Weights of a small mixture-of-experts language model, trained from scratch on English Wikipedia.
Experts: 128 experts in each of 8 layers, 2 picks a token, a shared expert of 64 neurons.
Below are experts of layer 10 (counted from 0) of a mixture-of-experts language model. Rows are named router (the router's row for the expert), up (a neuron's input weights, with its number) and show model dimensions 0-127. Each number is 128 + 24 x the weight over its row's rms, rounded and kept within 0 to 255. Numbers have three digits each.
Before each expert's rows: a language model's description of what the expert responds to; "gets" lists some tokens that make up at least twice as much of what it gets as of all text. This comes from a sample of Wikipedia text that the model never trained on. Tokens count by the router's weight.

# expert 48
Description: Name-start fragments. Short opening pieces of surnames and other words after "the", a comma or a pipe, such as D-w-yer, Har-court, Ker-r, Sh-ield, w-ives.
gets: " R", " al", " w", " W", " Al", " Har"
router:145110119104108133101103116099128147099101117121100146097115058098105132179140141108151115141087131106120119160065133138182091151107097168171107085137125106147109146146131150158136132142110147103145100136151130114124111110132137090104150119129082131103151121093139139115124118105103109143134156139109124082144127156114108175150147120111082160139146133084136130107156109121155171145141
up1:117159157163132087122175117105144117121154117112169101160116112105081147096113109134158129159091088130137147141122125134114136186135115124171098157142110121161120164127091153091132147148153137066155128142127143133081143138103134164139077139114137100095079114113179134144130127116154129125142122132148147098099118162084136118099136094118133115140101127155114142117156105132104163108117
up2:139110139162112170124145129137102133108152138156147110101160138139152077145179140153071118128173128113089156098126146120169125118155120152081121129105107121147116119113162110118101147157160143103143126122135112092105124133125076114127116144114161145121124112130100180109178127171128123128087140098116164094109105157109121110159114142117133119108165126123156146069128145076122110125152
up3:090148145107128070101117111127089158118148191144113110129156123108118116151135138143139120121113145115095171129142150131108138154124116113113110143107139103108128149075134175119130181085140105125119129125119105131143147111151112136143108161121094117139123159124105105154145079156138127164131102130141135142069115129156137117149158102123115126158121110064096167103146072096136170094136
up4:115165124106150124129095135135109126154150156106151099148163127137164101148188130131159094117184121100123125102155136139121105113145126130108124121120116136171140114171125109103104067119106128100142130149150107102111122114167119094129169126143097153157171142138124083129082110152206082135141156117090141143094160127153153125110123164133145113143136090127120125131113115128168128120125
up5:098122089115152126124120108112134130136120121104133140163120097152074130147112122132150077107106160139129143133103133102140136120076128128143173162100118127123124122137105156161108109184120084104132127106184120172134138107152097142146084167147118131149156165130120091154118121100140079172137145133130176117110119104103135162149129191096124121111126139113067115111136102137131123114122
up6:153141145136191178084119127117138101114112166125111095118123141126129106117112079115056109097141125141126129134109104159118131125083128133105128168142122131143121104130122138126147093156093141138160110105123133136070161110152134126117136164081139150137094073141138079138158138109099109110162122124062101130129114127100122121111099139155109162098123141121111135131089146125111138154157
up7:113166158116125120110111121127151100132134109172135130105131107127131190125106085140108095114126157117132124116154112163125105137120156092124134132135120134104147156145105135178140107125118128140152142127117145133123143176110130152091157160088129144129127115145110162166119162149162123136073121130141096145131097145108140134108081083067122133219159134097073138100114137135137134130134
up8:099127145157166126128116104154128129092096149094174111137086139111109160130094160111137107131115097150165161161135143151130169156158097132181111133131114152139101130101144166158142144094126055102115140110122131133128147129114110161110156168132111146170118171122148134130130118173148123150114071139131135185109118140131147112119149086114123147132126099119123094076142150115118131138125
up9:111131154109150148088136131128115093138140088084112120147121144123133136141126106108148180089104111153154123154101146136127156086139151095139124145105107129153108162125153080170137146151161130122131169168130075145113104149107153122148141121165107119107139113143121139114147104116122082090078144130167110132121078087109124130122098127146119119155160135130116150168141112108178073123158
up10:097139163126126141101145150153112151123112154118101097118167102135119107123118159154134113125080128111109156142117157132130141167128118123099178126126142110092116119154132107061158140101113158135107101100145113094148142103138141118127102101104099142097131198106102163142137153152097132132099127088137115083134095124104182132150115134122105112116084130086175113102104106129092150117115
up11:138142144144139086159126152132137151133094106125118138178131130131118095148096101151098140131106118119094137178113090170141103158124149154101145157117122106124120151144163116084096104093150124155133143150129085115118169133144167125160140136104112145158170147109119090102110137102121116168154119146164150080130159084162131120132179158134119136090136155149132110145128139096138145146076
up12:131164119165158155126122116146119116144099130144122154119149120094141179132151140119108161144123146161116139099120123137114123107127121106114133100117134127108110167223135098100163093150110145098146157108125100109156158123101120088127052153100101106142110158111117130139086161128117128099165172139146083136140111143134168108147125082111147114124111115170129128131131106149129133095128
up13:108112179122188139152145126138109152140123058134161122117135093123085098127186126124069106103148119147124139111168151115132114112155140134100127090080108107117136136147110121160184111120135175149111136115118115086164135138156149137146095149118103107124098132115135090096115149123125101107098142178100150076136124120126109141131089140094117126128134135134108141147124116144099118132154
up14:112113148141136093126117128129163125086130137068136099165121105130131113155157123149131115147152145111153141134118148152147096101100119170149143116111102137138124105110112094119113158089155148085133119169162139095154114126119177142175117107160106083150133118145129094080164156149206119122113141138125132143091103133119133162097125168140116123138143094170169121132163131131112134154128
up15:143109142110137128077088130160103151095173152128103088122137146168125158115139131120118171118080133127097099149109124102147125110114140135108153126113171135121146172139165129133130102124105163103115120138120113138107122131128130145119120149142152119174124185142114130151110105066171076158129160075103088123113163161125126135143074158154126134140105112135125125160092154144148145113117
up16:144123150122170065124136097116133185072122132144178105165132132120128089091141130107092129166100137110118107132149121124151139118116122118124192153094124104147118133136138114106105123160160124089122148097058136127139150139169120113135110089123089130104131126088134122098142139107131124145105106090133151099098138114137076141150132117097106128105132141184110108162112127126130104120126
up17:150110114171097090138161095153107177139117117130113111139119151134137110147110137144082154144131122091140108109122108163147127109130122156153138172102118123144116121133103165094132111149131111114142131126147138158148110149167163105133132171122102061114169112109123149128119105132115131086147131133112178084112139146133145131149144116097112115105208095154100138113114180164111118159145
up18:165144150129132159152093122108105086102099094150104142124178172147155131077130119093150116158113130174131128118114087144120117158122143083178088145135134147140146131119168158135130078116108138125133107127073097125134145154112119106096100127116100107112083150106134140136119142139136104155139103162147094105128155150116150104113120116146122134143179128100094150086146131126086114098140
up19:128122100113137126106123153091134139089134136129076096118120100113161124108116101113120155117146110131146148176129125121147096136142110127137173107146144104134176121123169115176098114149163149173117143135109156106149133127145196129157145143138144120143111099138094158080158122143102107136106138157110132146136165095130110143136107173155138144115158166082127140175118122139165091081114
up20:166162120113164101119087096151128124122126158133163143143156125108130114090159151135117132100156139094156139104125135144095147141105159125102095181119114068133095139128178115125128145142108139099106110099137110135131103163132094125112096156094101123096146138189110117139120126124126117109106171145145160115122079153134142117123101082118132119109095106161138151135132103086168110123177
up21:153107097118143107126158152124128142151147131115131145162152125123087069119128136071077156130131114108132142116074136158105134171187167137125139105104151120144126150113178151172164098141129123100129136096122156140116085151101166172106129134137110093137119144107150150108150150145096155149176123118110133154136111116135127151131179143086105142125125096109149150110117110147143117105126
up22:121133139149167174114137062118117149172092106103096084117111123138167190146146101145131097168163108172145146131151119089140107137092139114124136119148119135106127127156126128112152142121107117105134133125113140153152135113113155066129148139098149146107094117164125156155104104152146132132135125135094106112126118149116120166161121117123116139128115132086213084113108123105134113115144
up23:126121121135137120147148167140124097142162077081143129144121122127094119130140133166078118126115170173095120169156125094143125180086131132129121110119157113170135125142105110094110147107084144085146088154137145115133159116133144120123095119129168086134123112168112117170135076089111135117148156129084111110136129098106142144164133140128084149098147151117121146144159158159107131109129
up24:146168163098109133176104131166110164170143102135170148115140072159131149111119134171162155137125112088109107121144154133060110157148141109159093148134187148124142167155106116141151112134096100133164124104121138132094119123121104176117119105110106120170165097122151153124119130116132136123135115125100127101130110103147084147120107096118113074122119129114124098114137100141130145143116
up25:115108107160157109115117157123113112092117128127090120121191111137130160105128125133145096108126159146172118122135109155148121160131136142113111086136090141131128095115102183107162136177127101093138176088103114132181105141109123138149161170114127133122144184121138101131126134144133137184121102148110165134157178151119103113131132132157171139143114137090114144112171096146113142111126
up26:162148095062151146111091128116147154096161152116162138165121134158140147160150136103163135125102112104140090127132124145165155132134122116138183145104120112114124124150120130139133108138145121156129147128096126097110103176125138101165134169146103111094070067119121173153096132143182100131124174113138140128147119151136133105164149103151130147112150138116117148127105150115146077130117
up27:110135126148157106143106106168127083104130132106125107133133148110136089090135160114177117100132119127110134084114112157129077136140144136145103167112135118165125151105134145100101114113136114123151100082117152077110089108104086156109147120108118106095133144138156149129092113160147146101145134126141107160154164129140086154112146078081129115102121117090123080144121158119133075099118
up28:120104126112120140079095119098132118140120118150127143154094137153141145142114122113105120098095129111109135172110163131177123130139119137147105137139150125154177133146146173158104112156130180137120125109093113164127122076122141161107120176096107166140108103130081130158133139105100119158158090111100115163123146112122106120148108145095121182162188175142132123127130168137119131128090
up29:161165139155142134132128122160167152130133113121147150149110118100096085089161164127126106082126108118127154147125130114139126158157137090100120146137141108116103151163125137117127140141159106169136133095133128137051140116128108125160132075106122166153120128117092140121136139112104088125118123125111085117130110109108120101126191079081110158133169187101131148120136158124148103126152
up30:117122110148149103138089113128098110114112147139122156150121123127172166122107143124180153104143135118169122123094092154162177128132139136165142107149147110138144120137151124148133083124137088086113162118140114126115135176133118119079119176132134112104126126147127151156085108149077110137132112159185067149134145142158155127152113136169136137156128091161141152117142152152139111115082
up31:130138112106116089186114116136154129116098146089131095139191112162164127137126113153089150110101099114155102141161133116123125075119130105142146119100098093130114109144122100139099134110143135137130100111146136118131124167168162101172140127135098107149169108112108135146149133166148073178113128169097131090123120137090116131098128106167125076128124128156098134130141105109118136160158
up32:108116126116105147107115112166086118137138100107155112144092095146118128131114104157134166106139108124174105104124120126128126142098139130132137145108142126114116168198146133106110136140160139134134148144148136094085109136141145189133108082106145134105071135088124144164136142135128109159138131099083102109118134105110165191090113109096118116167122136086130145106094147178117129137153
up33:126094160101135089095166113112061146156102141131160144136138142146149145136099138149166114149052116114140116138112125133145158130145143143139116107146170128093111133126164082104107113101128146118128135135109108130120146141137196084121100157178081164146119145157129127129124147121114123097116136091115105093128121125159091121134119069114100109148153129155125119148126122133153133132173
up34:125141169181138125133159101117122142147134142088131130125094138141128138120176136113139149121110100153106142120168165117182115127164135120116127150096109121164113155137110127110122089145167119127158139138073089152152132198085110119121134138135138119115142125157098152160128104111177156112095123104185114141134123131131119163100133157113109162091122130150153164163164137106137107126164

# expert 45
Description: Section heading markers. Equals signs closing wiki section headings like ===Economy===, plus infobox field words such as classification, Animalia, Spouse, Location.
gets: "=", " =", " information", " details", " career", "History"
router:099153085150148183136137106147133134133173104162128133144127156149104110120116099149145124111124082155163132129130102145154100107158097138158163108103138152079105133051129120142125103094113117149110157136159170106112085140095172109136095135130134152101112125190123116129130118134162090121148146110122108108148124148084137113111133149104131103107130123139111118186145092127127125121145
up1:095161169137129107152100151170106106115097090094085156136107139132101116116113124144119145126116063117146091126094085137105115117121169120156107118175190115136127116144105132143101127145131118128165155123112134122143097190154115143130105082112134173158110141101138088144153096137124130135128153113104085130145073142126124152167106123102126108115126153135104116126132127118145134115173
up2:146135097127140144151110134084116123148138130118143106128155148148111127083135138119177099170109118129128132110128131110119166125109072147071082125094146108170100134168147159120136077167100152134131183133146164166141099110127121102098159107124136110113097148111076167099095131135104107081129130134154117125128118117106126128141140127108131130124145119172132159103155145076143118150156
up3:175134097158143138148125131127096088158144088117131089159128110152169121130146119122132110150148134131102161107115127157155143140134172119084139147097133119137098118110112134187165143153183133164174140099154122113139141138082140165137101103148128145136128181121129130143086070127160129120139132110120112104086101119133164102132158108149107127141122108100135155132115120148158169112087
up4:062119112118129179137124153137123131126086138109194145094142131159098134115140139115146131103159153131161151137129118152062134170118160153127142157126148177174121130091150129107133124154179121128126116140130186171154143104125140118119094128135137142157112128143107162142079141139126110123101143083144102112099102130134109142097140109131127130158131170122140109155122108118098149125168
up5:143145122130153121128119082126180144121153138132129108112109139166135161134137112128125118104100093150122139149150138134126094111079115144103140204097131102129156115130133116172099098123130128154141139147127143134090137146139115129132098092133108104193139115129128103160117088132163128093122134116134135095167066136121130138129065104139150098196134138136067131137138113103109147127132
up6:178152178135105172117117120106120118120163103134126110156129155115135111109138131099126108150154130115133133175121130110133102143141124099150146142095133134155139082109135134109090119118143178150166192091182161101112081141125149110090153155123147118151160103132133137114156088094099148164127165109146164128105158128111075103120157158098120125127143126157116117132120127104147165131113
up7:140111111111107102118107081147107121117099135141131109136127124176114103116163119154127138148111142154112116175111122136146097176102134136096127144144116136127089160157170146165148094114121160169160116161145139110115096109107160152084087156097124120139162105107155125169136127106138113075082112114120117167088116126097121102145143119132108105119091128166191129110149104122109152116139
up8:102153086130129122148054152112130128160075109119116143144138169127128140106174160134104126145098147135136141109158144174100138137140135142140146146129132126154150145177151142109136127127129093124142112104118107133152160140104133135152111130138146139155081086185084122081114150109132103151100123148169119119113174132153139100160156154140139130144117075149086133108171130088135121128134
up9:142133091093135136150153119142121133180123126079138147166106107157142165119152144142133102137148142175106133070120105114142126145112144153159125100102101129113170123155147114099109152131149086126103124131117129103123124086127084111145162123126141132098118129083127120122132083152103135120124142171136168140126117129145172135149090062107171096121123122114144110104124193155127146097110
up10:159128112134121131134139109171101129146108138158092099094166099114106120136081110136141147152094113114084139165132186113125068146142117145086117126119165122164090133133116128150115138109098109119133072147140130115141139154104139116117091102144103157143140106150161193146150141144138130139183117148126096133130156141147135114110148151137146132166117128136134185099119149134086131117082
up11:084117116160133175112157142155124113100097144168137073106109140113173144112107136120155106110156114124139104128102132152165098117117141155127117119139108149110126169121141128145119102140107084130127132161127111132098135078098125103125089122127155122119151207158150149124094146145088138121165151131136106152134116170139156134159125108120073137131129119165148101150157116182111113096120
up12:150145126140169133100123105145087194068123148093111136137150168168143156120153109110134146119106140119095122127131128140138123147150093142160151142128118125126152166138138051133147137118115134131123126143094138112146130104112114109116097170132151146159093121157118165133141161072113114177124103114167106138181155114123104110099128124108146129136123139155172132149160129130159111165102
up13:119138106104148166094158149096113148164118148129115151088118116101113108108122144113115128134142160109120123156140098130177131133137118104110137176101103088077070169137105135164131110130162133108116147191119150147131085126135143122157099089141097125114124161117113149108081094132151135102178126143162120106113133121118097141096130164134168127092154130130129086125126082149136145122135
up14:124133125183121140131117146139144128132123113136154138110131173111089119116128154165117082085144129125136122093176128149193043140150117087165113117109140098144144112104174104132118126141095118129171150139129155121118138193105120101109113118126083138143140165129124123151132126128121146112147142126137150102111110104154125151126194144115141092131161087146147110119153146125135111111112
up15:157131143114111155123139126117113136104124187147116152124108099115167149148142127096093199122130141147122118107110121130142081158117130104142099133125109103103163175174156130102103105151106113108141165104093124108141090087103125073156085146091136158107136162122083114125124117169145136169117130127114126145141108101122151125110098116119093181157099135140118137154142118141151109138116
up16:107094129147151145116132133127101170164146108087092125132134149138137159144108124114172163114138144109189083112164129143111082125071137139087115131141100159143120146069118133174116110116108146129111097133137163107157113111160110111100097116083098110144156107128109148138151117162134123138140095169087072167125110131144137149147144139128112090125136095139127150100108126111136123128133
up17:123125119113117098100170162113121137115109124149095115136145123127115098112136107134109089117114171148163134125203090081142088096116141126119149106128156100116141132116127095138142109098139140136101132165119108118119154137142139136150143154115177137117108120154087171119105156113130112154136102129164182116167150139132127097111182111107123147100163109078123143175131102142170095123096
up18:117086145101134125168142113159082136148152130125137143172133121106126096146117151121114142137134112152161185114121097097119131086139130118079147131139085082137113143124148121112092153113115174125109126116122113144155124180138140153095132165150191148162150129128088121152132102155160109152123109118128082143124131155113108154128134130115129112100146171102143067104155144134144171100122
up19:133138099136118115166154187104084082114138115111102135160142185118079091146126154131139117137114156176154146131130154148116136143135110132092159137081140141135150127142115128147126161143122128154123118093092123132135143144160115107134077122171130148117116122146110077177162123141158129142123133116143147074142161090128110114173151126102098111119123106091107152155120116130128096091098
up20:142135127141111136128124088115155118180169163082160128154120158165117130130158139161129101127137112170104104094123086105127095136146124152144153117116135100147123143167141135085113143141117105167130132116114171115104142102099127093128082140115114153115099117123121096106154075099104107072167133154179147130139103168123132137130121129114154094091139114117151148115101158179134117118111
up21:119118172133184121123101122109120126162131147090181160143116145130123111095149103120142087153087144134128144110111151127155114137098119125124156114119141107138113116144134187114132117135082105128149158142139121109101109183144094119154108135101114094139149115102128138094137167128101111132145146081091126095124148104141121099172058150140139106140153140127140134152164077082122114152111
up22:104124120119100145145200134174160132114127094172120126112107137123134136118146142111141136125195090119154125160144092155132124156145116148122135130159161109118136115143092119115135111092099141142155147140120152115094127077104138126135107156148096091100104118096091140135085125154147108090133187095120099118139125126141123149114124091117155081113152132113140142123092148133107080152171
up23:115120110142168168182109140154155119138095063108126140112173113165141109107118144125121151122113105143126169121122123147180108153137161101145079149124155112126091125134112137099115115111152130118140129097079114148130122143103132108157124113118097145110110137135172139153138102145105135091106133155125110152143129151120171094114098063140120112101116149158146110110075106080105121119156
up24:099095139072104163130138136152132110127139092119150136145155137125143133109116116124107119134111106124127121126134123131121147175079170121136125130101125153109129079135120118103121099115101097164172075101153157113101140129112157143157125100156137131163132137153103147202142150133124149146129171100070132111090118133172127150140107167113079142092117142112120137122136142062129129131150
up25:123114085136109138094148152110059115136155069091110169125140129141089182145149118147127142097124121137126137133149140142144130155122118125143163176154136136121147125086088128123168145188120138108095126162131151124104120164148157072143138124139124128132149122138123149135133121123137148129106141108167124094136111134145161110105147124152128103117160123139090098098138064111066119145122
up26:137112102106102145165101122122069125158126121146138167140160116092142099160133144105126095136095129171123113104123139125120121132113149102118110100153166095125124119071135130174141074134127105139135168120122096130093128106139103141128114090152132133110119144131127145141151117110178192166117144082111089146107127124123128114133116150108153085126111131114111116110108089146097167064149
up27:080114117119149123122072156076118150178098155103138119113110150110116075087126107169120125121131125163165141143097139156099114107179098124116131120137144121098121181104156132144138124133141077140112149069101162111109126129142131109114102123106106100148137130144135107124130120130110143117169130095161131120106142116143111133105103143120137138103135079155168167135144197131112133125144
up28:139118148114143127125135141175091093126145118152164128109128154142141102141142161187171092138156150131143100102176105165162137157096140126152134129106086128135151103136149159126087127112109128128136129104159129143141122115148113149133113195101166116143115138113092146103136107119137112117110127146096108088081165173102192106142149138131140117144088122147137114149109104161128111145169
up29:133149083169118135083122158160181131131106133117136092129118129141135113136136122129134135127118114098085129156123129123163128148129129157139101169151157088121097110116109149117137113070118117126097153131136114108127159165143150126084174128107126166149148142153155139130126107149136147126181129150111150191178189153139136117142143135120074155133125136111108151153117131111130166186107
up30:151130162110126122084174122134104103107142126112134112107172122188121171149113143165111130129124132130146125118080143155084130123139112157155152138155105125150109114105129126146128050113127103117147138144138150118167124172160125099178116146163113113101100147138190126119145121107180135109129103112075104115094134120121142134137101112151124070112111132127132123108135150161136128099105
up31:148145118124123100111124116139134101160137139144109123096128131143127132144101071149127115145114140119134057195099130154127121107099101089130118145109133136101123109097165116121111102107166148103124147120140113131132123138146138142114139187101108141086131130133141136142073143162074143102118104093134117185152157117128120099126109171134115131142120160175164090144116089162103130119086
up32:104098100107136137128177125180159147109144100141153150103126154121094113134124111125174102111082121129125151150141144169132157145144097168130126100069141172147129099093135091131153124105118105113121166155147118140189172074145138147108145133149116104137130169138106108172146106151107195109125142134145162127134136165098114109136151136115136120127101123131132148138136167113118124117125
up33:142128116140125105151115101139124107148087148076100152130134135105135141133115148149139154151097106123139130113095088115122140138143129160129125140135100112102125129121135119165132104127091124156159139098123167120161079093158160131097139159150134136083090162137085107142136135166141120198152112098112116117161140104107120126137083118129156145122127119157156097145152147100051116072137
up34:142086153104154178205136165148130151130122181125100119132140160193102128117143145111141127113113144136133128098155146166125137088188148111140140117089128136114075154145116109106124116101150106091136111104121155147140087107114100121174178159165140117134113136158158150130133119104109126135111116101088139143112114148097139126135107098122126112145126115115137135100171113141138133104145

# expert 58
Description: Section heading markup. Equals signs opening or continuing wiki section headings after line breaks, plus See of See also and opening quotation marks.
gets: "=", "\n\n", " \"", "See", " (", " See"
router:111123097124128120168120069128115096138136117150123133137110066161110158134104104153110116110091146145093122155141139137134113132093149061156112119116129098106126105146101139101133114107153131120090166096135125097121101130138153134158136095145105110137082108147089115128154134108158131088161093106106118120055144122074106115144149096107108081087140117109124111112143118126116137131110
up1:101099089117141155144119134161087115169139104138137091122138141147117128156124105136092124146155131126126147087152095163135135109115148111125110132149167129108148090121119122146154124097075111151091062112123140117102138138112093143127144094116120113141151125156121155144108144141144164136130119137123090098138114106168114075068144158138132098165117168147094101078113124152122137074143
up2:129213116124113161089144084109116141095168149099164156150117131098089079106149109082107125117143149136109136076106129106125102095141101157171124105083128147131116127108107145132100125128104072165133109109114158099151119098160118107167115088131147125106145119133146150110140127122115130187115156147114099135147104128117131095122135131147116130091125140121100147137152116132118125153135
up3:123120077153106111142113135080134124124131120129137127123134147122162111108101143152142089170102066135124121123143140100132122147100122134121128098143147126123135146107110147137181112109104092078130177084132137132057163100106124115132168155165143146085157095147100137135159136133086136155132133146119125128080088129173119115154142100141100115170110102159121116144167123140137131102118
up4:139158142134144132120089085134145210131153145125144085086107155133120134102125151126122113150128152183155143094099124092163130074124113143146126129136133070096122112119109104100124118114128111152145165146105148112135143117137133118114179146131131132149101120132117174088090113104120117122118138125127069103122127106103097103138113118112108132097163153160091132118135147114138100112069
up5:151130128118128128103143132165112116105090115125102124148063086105151138071127147134120099160144131140169150135107162113118119116144150139109131120081070145118122101162101121128135132132152145110111154153162134119154102148142086118074122114117144099162123109103095123116086131163100097143123091122101162115120113088134116141115133132141109077134126126158168095087162151151117095102110
up6:127155161062150124104145148154090140175149100160173136107114158138129110116146146127104120134104122118131116148107102100109078138116122146149129115110108135113139130138086100126180139149167133163126127096102160133104112138136152124128128140217146158115110132104123131112122161118111125119112112092078148101090125092118111084146135123151087144123136128145125119115171096107123122090157
up7:116130116120147150116126132138088113138144136135156142123153163161118127170197132132100136120112137094140113108142122097146132131125183118120110125096135105097151075127121126109108163163156163171116119099155110149106142131140099165163098161123150136122156181091091094160114091119113114125149127145088069143120094130114123108132119129134113114140146161114184119156141159135150118087108
up8:118124136148131141149119085154152129123120132122131129131136147098070084149126119133147146102144067085151123111113134167108099098136174077135130148163117177124101107099140129102144098128113131104137144089123111088119159122120147125116140149185105131097127150136163082119143083127133115094155103146116113143116160089134130123111132141147113174103123126122139106188125132143188125143157
up9:095128132116139132123139110129138107127077133129110079152126113143154078101101084101151134142145138098167120122124150089129089114112146128176139174128112134129158125128118106120117099127126145163123129168166108117125093142109144119154085137148103129103117122146165103114127184149131207125159121118150166136148107070103099116143149113130115100125128117122090132127114119137179097102094
up10:110139117101129069112119153117133109149149100124120134173139142149086121170153157148146120146117111117087095121125110143072143161118111138146136149139122147100105136140126099130099137158134129137136151102110130159145147148149131110138181130144134143123104127128089120122159143161116154124163089127162089150123114097145062112136153101143170088158129164140086192134144103125166133091142
up11:067150132134151127155200134147125121125151105104101117129163094089117118103120105112090124132142098089133168124132148141113101176097128093143111169138140157117132135119098122151129110105153094124086150158082105140158149113113142135159136122117127168109156155088129155133124136141144175111107165159144169092172123161125176112139108121127133134131139163129126129121115125103148151167118
up12:118160136120102105096146112139135140088132131150139172165074110157143128186166093097147105079101116110130146128118128150135114102148086120147115126174119104158149118101135135050122100105131102125184157094111131124148155124158118116134129109088158130145115153158115128089115129127108160108145134111137150133126167131125080069127118121138115092159134122138142091144142114116126142118133
up13:136136132159151136142121096154114096111128095172148104107137158114105131125133154142126108101173113102104088161133104171110124138156098136101129116141122087131117160139100126154165139143144129094158083117131140123074100093149128134144119103116138132114154128170117157151179097151119148122143109126162112121149113083146091099092140143144139142086141139153156121088124149105055137154102
up14:133126123174135127107119117129125160089095176149100108146139121127120142119141071117144125140140127132141079163139116060093114114103092118144130101111126124147103137163149076073133121091118128106099075119117078133126146089132079104117099134114133149151117137085108148097122112150125152118143129131117107098103126099108154116081153122123111144115110101065107139155125142122146108126139
up15:098187118098140105117115167150121130147159122133130138133093125128142093095101153082148083112155164121132139130113095162132147129111126133147102127121123113128118131164117155134117119127128138124096145113164127105150157081159152061133115145133098151120155071116108158122174115133141063150191119110144114161088145096108110139134134138120117151123149136088123115095126106107133113094096
up16:140162070134133085178196138138121129112094127104141133143155160118142121144138137136105095116078119124147126094140107111143133164140157110142138123129123114128144080157175094139141135098154115124120138116146127130084118164114166145083094146131092151145133139126162113178129134058106158124107145159141095125119094144109093117138092162133110127127094154129115122118102134120158128110104
up17:149084107126130132157134097139159156130113138150161136098188139099123110105176093107102167113107099109158116135121122096119125113114129082131129105131097161131109142094173091128139115099111120152113115069117117162137118108150112136105122154105138123148140105086110160118140157171087117140103172107166132120086113129133106120120120153161118094146121131144128140100082102169113129119086
up18:116172115149141148137103130101135103106100111111128127123149123107126102092127109097140109097131132120135173108120129147090106113128129103102201204159156141114090165145123097137116162138122135104115160109164157158130129116104148138162119118164153077154160104129154135110134151130103115180126152150108132137132085123104136103147137124117152153154152158084127107144167138127160164128156
up19:127105112151142138142125113070137111106159119135156144127089131120065125092166083120184151113129138138144124151149102177119137156136169141171138153131106161122140138131150122158133121120099112124126155135084146181120103157121124123109125147106147094140123075114143137182128108177098112138120171142124144117151126107128104129151159133124158125107113114178122137159129135172123081110150
up20:116124135144105150126107152104133153168121129158138162141110119137156105147123097144079133133124178153145100133124158162112086179119136151128094117152176093154137122093114163119133169119118087088124139067149141120133123107137127112113114147136130159113146143143096143152125157143132139117141147103116098138132108107136132125141161136170126146092133150138132107151104196118103111214137
up21:127159131098138137120103101128159107114133167122112159054117091177148108147183120168161127128121137113128125168096118104096155079105115109120146142105135139078125146099165147105127123156157164151155115155128131130124125117119143104125162123129131106113136097170115122133132190105122154148137122122102113123133118090089135070137115143156107129143158140132147133142081124120153162129170
up22:094159107119155134134171102129164139100153146128124136102137138132114108092134146135112089142137177142115121081157131080144120192098141162105111122113089136098128100124142114117112114122188123138141085115134077127126105133117149099178140176125151140092139132115132139123126134117188096128143149119136147107152162143152094127104138155170114118112109117136116080121153148093123106150165
up23:126123121143140119122083125148099065129155143113096101131069110129135146157119126165152107123114122147112116123094169155133137115153088102114112153165166137167106089178102140106141146117117146122158118147138140109076116126131125109134165134118162133132079146131149144090133168140106097161122145110143095155119086126125142148120129147114144114119147120167123130115169158143062116132078
up24:157104137115143122137154103149111084118132127173138116142125155149131114128102128098121118113110146152135112103117133124174112151118169174149120168106136097172153118112126098165184109151141149162153076141160109121135136170080073139103110126105141088138122132124124129170132112075101176136142164132113130149136093115116103143124142137144105112102145117152112132122076114134144145168090
up25:108098133137155083135115102122134132132098104145128152156171151134154143126120145138147118102114112137152067145126151161129127100138115127117161167142134122116114097135150152108116089126136158124135119126141099130101090122174134084109100129157108141146147156144125111162133133100099126187125119141125115171120082126101095120182123121094128114125144110153146198147193169173127143128112
up26:108167154135158085170111085153130086162108135107152102080115113120111087076117096127126150142123121100097125110153106132177092144087110111097105190136126147098140111115141133099146116113099120095117120126138129122127109118131112118134134125110093108127141102155134141086158123124140116101164122077092135086161122141118130121089127146079105123141133155147109126091133112094142146170115
up27:136114113123096132137155116094123127139114161117155156109133142100118126108131092111134132116117157107166120141123159112118127079067170114139129165107113143110140152124125103112114171155113120133104065115135184155143109141137109117141178167138112101149162081127123158167125127112122126140127159166102092085098151156092128172143093139125114117095120126088117148141112126184121128115157
up28:130121123111142104162101122178114132100119107131139176113134158120150118159122121119061155134129113147122049095141093172101117137147093147106069084167165136143148128154114124164154151106141121150175132144132149128100104105083126121134130137101135087129098156142141104134132139142138179127153166119105125107107113146145136155140099086128141135158125136110127138133163161131131141135147
up29:144090090155135127129135104161143140141173142161159165085109133118093125142139129105096139179133155142158113139176113114120100142155107133153146159137075095151098139171113119128149125125139117128104108152142134147144118110129163123144128143122138117125120131144127180131136131128145154145142122099116150144150171110166137099089105171102160135166165133079097129132177140162140160127185
up30:132136134089113125072161083121140133075101130124122158151144132090123092139169124120138152151112146105139125163153110132136103161147110131123165071068099096103103134147158146117127110147138140123139132103116129144139167125132126117100089160124121136160149163094164135111100154102083167121133148102132169156102133094101145121120142149129142112112110131147140108160113131074139112180130
up31:099144158105136117173126126149121122117121164122149108088116122125143114132142098158136131106133125117095137133085131121058170153138099137128136156142127120171152114142127099120076134164132086148153179150104134118122145115107132119171133167096140147131153131114122086136128122121102132148104134111116130079102099146159175131140122139119062118050146131135120133106157131156087156132132
up32:102088142082165130144130154178123118115101148168182120137093137157136115102124120137122152152123118111101122124175138069152139140110123133131131102096142119143120102118131095128123123101167138146139184118100119122126113082134131074113083179124111120102160134138105133167117160149143118177129137116093153099120128125161115136099138160098113134092119098153132124130085076134129107123149
up33:115112175186086138132075121135123144102128100103132133134118151106146117144155101122136077182078093190110159163101145124141139124136098109078094160170143078133096115114140171114153095160136138142115134108121115106110129146117112133141154096125167142110109124128181107146110137156127149127126140132144113113095150154120145135150166130115135123098108111158107155138143134131124111113104
up34:121118091136109131176150130135043131115131131124124149107156160104116112199104129160164144133132130116115135159120155140125158151161211113172117145134179161132101130079119115126128154152142144109126088146152146166102136118154122128146168110121117144139121142118129093125123132108123129164143156088141139161147112142177122122108119128128120100119124145099090122146110161142136139149113